Weights of a small mixture-of-experts language model, trained from scratch on English Wikipedia: 48 experts in each of 14 layers, a softmax router.
Below are experts of layer 3 (counted from 0) of a mixture-of-experts language model. Rows are named router (the router's row for the expert) and show model dimensions 0-127. Each number is 500 + 25 x the weight over its row's rms, rounded and kept within 0 to 999. Numbers have three digits each.
After each expert's rows: a language model's description of what the expert responds to. This comes from a sample of Wikipedia text that the model never trained on.

# expert 4
router:517525512516498486477478511518449486511539496468528510542492479528491521550520456505515499472518489456472526484447567520497498518460472546539529458513492480474460526485476499466484484505468474528492451479460514472522473513506509505523456485508532513488537500504476527540487488472483527509518487504500512466478489480503478482494516472536536533492521482526487521529519475482501507538488
Description: Leading digits, plural nouns. First digit of years, dates and counts after a space or parenthesis (1947, 2017, Season 2), plus plural nouns like players, goals, countries.

# expert 8
router:454500491451539521551505497533499501494516528485472507492533476504507532485487527494491483496507484497476505526521507489475514508450514468521515500525477497454490517511463484510532506566505511535487511510488523510500454502529481547503463547489529497541502469536470529461548486475542443486502471495513452487487547532469517494486480536488485505506481528541514526517502533500500518517520
Description: Determiners and possessives. Articles and possessive determiners starting noun phrases, mostly the, a, his, their, its, plus possessive s after apostrophes (company's, Serena's).

# expert 11
router:524496513491483486480529488538483516482451505518505468541496484474510495484522517532476519542508517482513516537466509503506467507467524510501514514451486511535497508522563489495523452518535492481506525470463511513490511537549457509513494508538527478505513530527459499544482502476482536513502475501527508472529549540523525536478497514541492502503506540485476487460532490503534516445537
Description: Capital-letter abbreviations. Single capital letters in abbreviations, codes and initials, such as U.S., TSN, UAB, W/L/D in result strings.

# expert 3
router:522512533493455523503487526525512466515530535486472493529519492501477503540458485537481495492564503457513515470464490474513505514467493493515485484495478526473522507507469471483522447483509514500464485509455522462543465488501496524474502487542541523517477528445454474482493481449490525535514504484530500469507509496501474482541457480472537508500493526534512488514484481516519490491547
Description: Apostrophes and word-initial capitals. Closing quote marks and possessive apostrophes after names or plurals, plus in/In and capital word-starts such as S, D, Under.

# expert 13
router:529468506499465501474512491542500464494520534544506482502491498489524504476450491526503451478562507449542505511505517521487496483487547502482498521480496493487425545464471489475509440508533467495488510509482472532515476486512458485508504475551482490499531523491483476482466469516492541492495491484489513485497516489526499487486460446482522485522479519518537475494479488511514453484508
Description: Unit abbreviations, fragments. Short abbreviations and letter fragments, especially measurement units after numbers like m, km, mi, ft, plus odd name pieces.

# expert 28
router:500469523458485526478499484453499475516527515545539563504496451458505529494511477485498480489538522483506480493509512479480517509482473474479497485487465527467509480531475545503499494479482461488492479471512534508534547543505462480453478493548495511503501532517469528514484458468481485503519527453514515478511518495543511463512539485467540501491493515534528507508465478476466493495508
Description: Numbers and codes in tables. Opening digits of years and numbers in table cells and lists (1970, 1964), plus hyphens in model codes like MD-94X, F-4B, and plus or minus signs.

# expert 15
router:520509458489490510449516477517499472491497498519494516450544493491491441497493494525541489502505496492474517487536485498475505507548528484442498509499541467496518529474476502516509515487483481516453476522536508472512518487523502551471484529511510498537534528469503453486502512493469511515467514499534460480465459492466471471464517452479485481532483513498507491527529513468504519448452
Description: Latinate prefixes. Word-initial prefix pieces such as re, con, pre, pro, dis, ex, de, often in words like confusion, Premise, Return.

# expert 39
router:539505506495502494494482555497496516497523505479490516493470489468504506521508496511500551496470481507526505512522499493513484508481459516525481534464451495468465512544478503524509484459449476473456469519501527458475507509527507493496537485519535526496483495538475458567519507494517493531498537534502474493511460529492492526527521476505517476509490516521519553511516446560536523475534
Description: Mid-word vowels and separators. Single vowel pieces inside words (e, a, i, o), hyphens, closing heading == marks, and table separator rows.

# expert 35
router:463505495511566535493524525474508488532525519492517499561542496485477542512520491498526482492519513481507515524481489485483445501490474483498498544499482494527500514511527497496515501484481506483465541456503491524478564519504480537544523530538467520512531467487537536504546494512481476476491480514486515487540499516516529555543505470522499538507515503479493515540472495542526472523505
Description: Line breaks and headings. Line breaks ending sentences, headings or infobox lines, plus heading equals signs and infobox labels like Species, Scientific.

# expert 45
router:538475488532510509505484487516492516498445453518465528521480517474516489497517521515515476498467519565472465491533518535511472500508461482509532529513527529494519523545495516513483479535476528494559470526484502512481552510470503482477525473480531478450486490524475507475489509532523524552501502491528539515465521517491466486509508526521466502494475494471505488454464506482470491519541
Description: Name syllables. Middle syllables of foreign personal and place names, often Asian, Slavic or Spanish, such as la, kin, za, shi, after capitals like Ka or Ya.

# expert 7
router:501549470460500457491458456525501500434467471551514470540531549499482480491464512515501477535505507500520529490522457503515482513510485492491522495547510490469547483527545517516505494507494489539511513501469487500481556485504465490489546529493468489489482503554486492491520506497482532508501495487500515492476485498513445475503524500482523474515539511461461472452505482473507509518506
Description: Foreign name openings. Opening syllables of proper names, often non-English places and people, such as Sa, Lo, Ri, Ka, Ga.

# expert 6
router:533507515484491532474527527529466463536540536491496525538486479488515507528464458538480459496530509464537541482486534470510503512481480483513535495502463526488512531479471470474529479485468482485469477511501518472526472536537474518485474478537526539468529534468470479480476467471466516523528531475527534478489505476514483479530485471472516483515532491535501507522492496496520514523511
Description: Institution and place nouns. Nouns naming institutions or places after "the" or "of", such as Museum, University, Garden, Committee; also some digits inside numbers.

# expert 10
router:521494515496542500544543487515510457465531520478499522487472465523493473441549511515475507490479505478513517554486522476536542514508513507514476521475489485505469469450487468503508523489504492490506506489492534492511493498498469476460517501510483516452468478558525491488497471453509458480506502523512494471538491474463466529451467488537491484488534497525499529537482477467494518479467
Description: Conjunctions and copulas. Clause-linking words in running prose, mainly "and", plus was, is, or, were, but, who, including, as in "as well as".

# expert 9
router:525523517482501532475535508527471466537532541508471540521466496488487517488475479504486475484526538491513516496493524475496484542499496496529535505484462521480492518458480465472513464509505451481480482522478529478520498532522495514478458472542481562464505521490465475511457511495464526537508533459513522457483499452496486467524471454469516491518524512519519506541499500512517525512499
Description: Subject pronouns. Personal pronouns, mostly he, it, they, she, him, opening a clause after a comma or time phrase in biographies, as in "By 1968, he was".

# expert 0
router:491512541511488518502532511473505490513518494482444471483499484502504545469454510501491480529524485518508503495511530496548529545498495497526513495500474516549458482509480478488477510502471476495468477524524512531529521495465516471547489519517470521525502462492486438448466530490516525464504536493495505502562522500472549514509461491486493465528510496530470523511485513495553451516512
Description: Table cell separators. Pipe separators closing table cells after numbers or names in sports, election and episode tables, plus semicolons, middots, percent signs and country codes like GER, USA.

# expert 14
router:509488442552473516477501430497495548478529451476512511485526468501525494504436475519537509502495473486468546519501469533498486523507520527501496489492545462463492512511500500548482497520482487521521526523557516524482515497470479507490542506511505471505472514492513484469522496521504509495526507535504501504469453530549495489483502494500513518507484527492550498468518488492507467438504
Description: Mid-word Latinate syllables. Middle syllables of Latinate words after a prefix like con-, dis-, re-, such as cons-ci-ence, subser-vi-ence, ver-dic-ts.

# expert 29
router:472511518532505485561527485508494522462520540501530485498546486528531504517482487504473482533481475475501496503457473500521552488538524519510526507454472495535504511455483477466466482473484482485471494519474465508534504498510505515451528508489516504530518483476508531462508488477491455509520492488517506496524492491463451495504542492532521501446503485502501520484445528536531545473537
Description: Prepositions after verbs. Prepositions following nouns, participles or verbs, such as in, of, by, from, during, as in "obtained from" and "described by".

# expert 30
router:519476527511471533484544522522456464544529538472492551524487484482525515523476478516483461497547525478531533505488522483500500532457488472527523492496472529484499506488477474479514467465464481491472493507502521471528490532537468528487472481528522532470526529463460477467482484471481510529520529469523537446490506467484484471502489477490534488528520474530495511506477493491518513513525
Description: Naming and attribution words. Words introducing names or sources, such as "named for", "as", "according to", "due to", "called", plus scattered odd tokens.

# expert 5
router:532479506514468537481547525505448470538507529510490523553485491486547525503496456521470475495501475497525514523498488496536488493472467533507522480499497502471513532523485489517525514509458521466477485515527524472498462532498480527491471453520494525454539509491454492476493458516512532524537527469489516531507502456539504452523461483483521468526503493499553528512504516516510510507497
Description: Foreign word endings. Inner and final pieces of Latin taxonomic, foreign or transliterated names and stray UTF-8 bytes of CJK text, such as -idae, -us, -ia.

# expert 25
router:537476539510496515547533529523479504494531529471495481509465458491473551507506501491483466512500495462502484527530502505543467478484460508505522488471498510481476494467432497475524483477486488515491510483522519527519504523515503515492501494527486514495476497447489510550514505502458526535533510479488539499540524463528461543491539490458512508529475504524549485466450521515542516507488
Description: Sentence-ending periods. Full stops ending sentences, including )., "., and periods after initials or abbreviations like V. or Inc.

# expert 12
router:515454525519496528558536514499475458525512514504531543491456476480456482529500521498495485501510510476557506509486549496503504538542454496487497489521499511503494498457538489521526530457469503499526524550513538526503481527470524489501450521511512518462487511478534490461476497503513459525506482531487527496530479483455480501485533521532482516478525481492506516460517490516512535532512
Description: Clause-ending commas. Commas ending a phrase or clause before and, which, but, the, plus closing punctuation like ), ", ; in running prose.

# expert 23
router:455558492473526486465524478524489464516470476508507526473556498490485516509458466462483506493512511536519520479484523464472450474493510509472497500477509449533511503479489507491526485471508493477522480534511476514490495479502492536456461502465476486552518517493510513467544530471475513495500500479501522479518474529531452519496505467496484503483501447534481488552545489481482497519464
Description: Common nouns after determiners. Common nouns right after the, a or his, naming works, roles and entities, such as film, series, role, war.

# expert 42
router:461484489483452510447510532501460474498480508468503506485525527516504497503550480486456512494518520474510482495521540535535496483463512488497465471530463489523533500463522520484528522471525475492493500538502467475502507521530459485509486476457499492551554516525537515505497473464474541517495500494528482518475471451560502487492440509503517487506538486522500486518484489518511473476483
Description: Table headers and labels. Capitalized header and label words in tables, infoboxes and section titles, such as Total, Record, Location, Date, Rank, Career.

# expert 32
router:441529520456510530519481499455526483478531483489509541470497514520476471548511546508481476504477498508509507476543496504486515510458516478506462497565479519511506536491490485464526498496481477491530506467530492533520543529486537498526522521449472531473506486499474502490500536469458506446535473495514459511472484503491534508487487520506535519479528486499509529498488518516514466509548
Description: List and table line starts. Line-initial dash bullets, pipes and line breaks in infoboxes, lists and tables, e.g. "- Born:", "- Status:", "| Party |", row-ending newlines.

# expert 27
router:513512518514513524496522528516477457526557531465519527509487476487531513530479484540464472486531522480527519481470533483510502508471470471517545488527482512492500526512467461483522470495480488478465476497504529469522484526546477519493462466541525533462523526485467481481471474477448514505526531471519527462486504478505493475539492464465536498503532493527527526522492499528521514524506
Description: Digits in years. Digits inside years and dates, especially the second digit after 2 or 1 (2005, 1978), also section markers and born.

# expert 33
router:523524516522503491529467486488509535505506530466508472525471485555506504473490471478454530501493513490519505482466539508513496524492486510483504496485554502471465508508503501477452475502480515517500483461491514501502461474496507487555467512494526472485543507467472485551492498497501476505518504532492526517534567527508512450514506542501511451541524477476500458515518457530473445529501
Description: Digits in tables. Single digits within numbers in statistical tables and numeric lists, especially the first digit after a pipe or space, such as 22.7.

# expert 2
router:514443487547460524480500490509540549479534522491502464534480482491536466477496501554488533447451515467520511491505473485499479461503514510490501482516551522479473508509486459500517489485485500505523508482478496465531518464479515541535542480467487533496435535501505492482490502493507525473520537509493490516500485497478482480538495486524533482513477543508478503528499532492473476542479
Description: Mid-word consonant pieces. Short consonant or letter pieces inside words, often foreign names and accented words, such as Wain-w-right, Garh-w-al, con-que-red.

# expert 22
router:524557546502474486520488516512549460483538494517522490512476495514463503488534543472469513529507479497498515541498513473522535511510511486538527494467461533534506515510470522471505553475503470493484454528476531475543473497462538478511527499521537518551513485493526505498452479501489467494519498480483494509514498506471539541494508522501522522499519503459526510446516521508498519542511
Description: Table and label separators. Pipes between table cells, colons after field labels, semicolons, dashes and arrows in infoboxes and lists, such as "Concurrence:" and "Episode:".

# expert 1
router:474467525504470533475463525536490499504532536497488520507503484475520520494502518499477517464489532482497537493477465462527542500512485490498518512470462549526487493484459477456539497521442480502452470509483508509462484498541479510499510528531521562481532515474479499484487487503521475530533551502541539473483503471513475465480458487508479541503505496506507503539492495479470537482504
Description: Infinitive to, of. Function words after nouns or verbs, mostly to and of, plus modals like will, would, must and particles like out, over, off.

# expert 19
router:546514517536514517479471487521522506502423472485451472529525497512489544524516458516499479489449511522509464515480496520526461516501491541544503484499514503508517498484483509469537513494503515491564466506465483554458477517512500506520472507519479475517513536484537504494476522483524538499475522469492459510502496485481471476526468483511451493514507517491503493488447496539481536479481
Description: Name endings and place nouns. Final pieces of proper names (ton, son, ley, ah) and place or institution nouns like District, School, County, Airport.

# expert 41
router:533507525537494532486462537534470492561503539488533507524482503487547462504466469521490457514519509469530491511473520527509522537509465474507532466498478509505509503478530467505524513505482513464480473490469510458453467495534493481513467489487484524500487497450513492538525456460467471500532530505527482471500508475458493486533482486493517515483510516503467503541510534522535516529476
Description: Year digits. Final digits of years after 19 or 20 in dates, release listings and tables, plus words like year, century, Released.

# expert 20
router:501466474436489501472519531537478473516504512496450524469503494499531471496472511454481478521517506525535495484457513475535472545509536499512522451504491479497501523482484452456514469534496482478488488514519467495536457515546467471482449497469529457530539509482486469487513473476532507489503517493522498491489533496522498467492541486468467491460501504518495516511487512513511473541494
Description: Quantifiers, adjectives, compass points. Adjectives, numerals and quantifiers after the, a, of, such as one, new, local, some, first, plus compass words in compounds like east-west, north-east.

# expert 43
router:530499482449515501528495511472498521480483544478503499517467556489480505525502523512502482539461472499523549491491469464520515491478479481518510477495473532539504479513475520512500478480556525473457508512491537450527472504542499502524509468526509487508514514486528492518498535552475450517451495503472528498478514508558545460483507483487456489523496517528491503517486499529497533480535
Description: Spaces before numbers. Standalone space tokens before numbers or after table pipes, common in election, sports and statistics tables.

# expert 17
router:425507469457496461512532502523498463518529491473461510465494527497517504470485522446536484480533527524482488517478467488488520527504516521529491505533477494535495479456500517508514527491523490495492515507462438492515496522491530509478480503520483464460484481475539505511468486520514467498511489480495479466456519482491462525461498476525544516478461472501522503528489511466493541471461
Description: Verbs and auxiliaries. Main verbs and auxiliaries right after the subject, such as was, had, has, been, suggested, appears, and adverbs like also, later, not.

# expert 26
router:501475538519463507495485507520516505557499459512497462457459487499474515538505497497510510460520483483471498461449543458520483489497491520547494512490464549469505524503490526503517519544492511510488483525475507451505465500498528486452491503524536513540485483485538530535526458542522502526526514494491524522476539469467485486488490486507532505526527500535482552520518472497510495496531
Description: Plural and -ing suffixes. Word-final suffixes, mostly plural -s, also -ing, -es, -ers, -ions, -ities, such as Altars, images, selling.

# expert 18
router:513545506532493505511492493473469559541489515497552503525478480494545535497462463474546490456532543497479499506496504483463542490481479502476530483499502503470497435472481503513481465520481502501491460476524515480455485535489459480530490476504504499476499481513485497539525478471514465497527518499515496468520488464485469480525534511473511463474508484484527522479538494477475463536472
Description: Digits in numbers. Single digits inside years, date ranges, scores, ISBNs and coordinates, such as 1897–99, 1687–1987, 1968–69.

# expert 44
router:545498515511473506489454548534461468531536506492499439508489512476517488538486496461524520478491513496474466506484502539445508491493501509439521482520519514448450489501472536492496478499510475491490499483494496479452475503510543472523455468521536505466518479502467450527470538488501500500536492494503499499495516479477475475487453530491516496465493496495516490527545478530531514491494
Description: Later digits in numbers. Non-initial digits inside multi-digit numbers, especially trailing zeros, in years, prices, distances and coordinates, e.g. 400 m, $500,000, 1513.

# expert 34
router:527482507473488509508469508476519460498488526560518525520489485469529456502476506503501467489509512538477542490485502466476540509490494481504494507516465508480496501505508470519480481500561481526475496444531518484553474509531466488481482481543533536474513549481462482522486483532501474520473531478487519499522481474544543489464494475478508490505508502526469493512521494482438502482556
Description: Spaces before table numbers. Spaces and signs (+, −, en dash) before numbers in tables and semicolon-separated stat lists, such as "18; 17" and "| 964".

# expert 46
router:533497527501482529496523536534472462555534546473498529518486481476526492521488459532463470494522515468537538515465531474492511510477485489516527494503472518495512541474465466465521474484479462472465484499510513474530488525536476510505464499540506524454523532464469473487500471483472522533524529474518517463499476470509492484533471466473513500524527500513526524506495472496520507536508
Description: Spacing in dates and lists. Spaces before months' day numbers, coordinates, and indented list dashes, plus compass words, UTC and superscript markers, such as "November 13".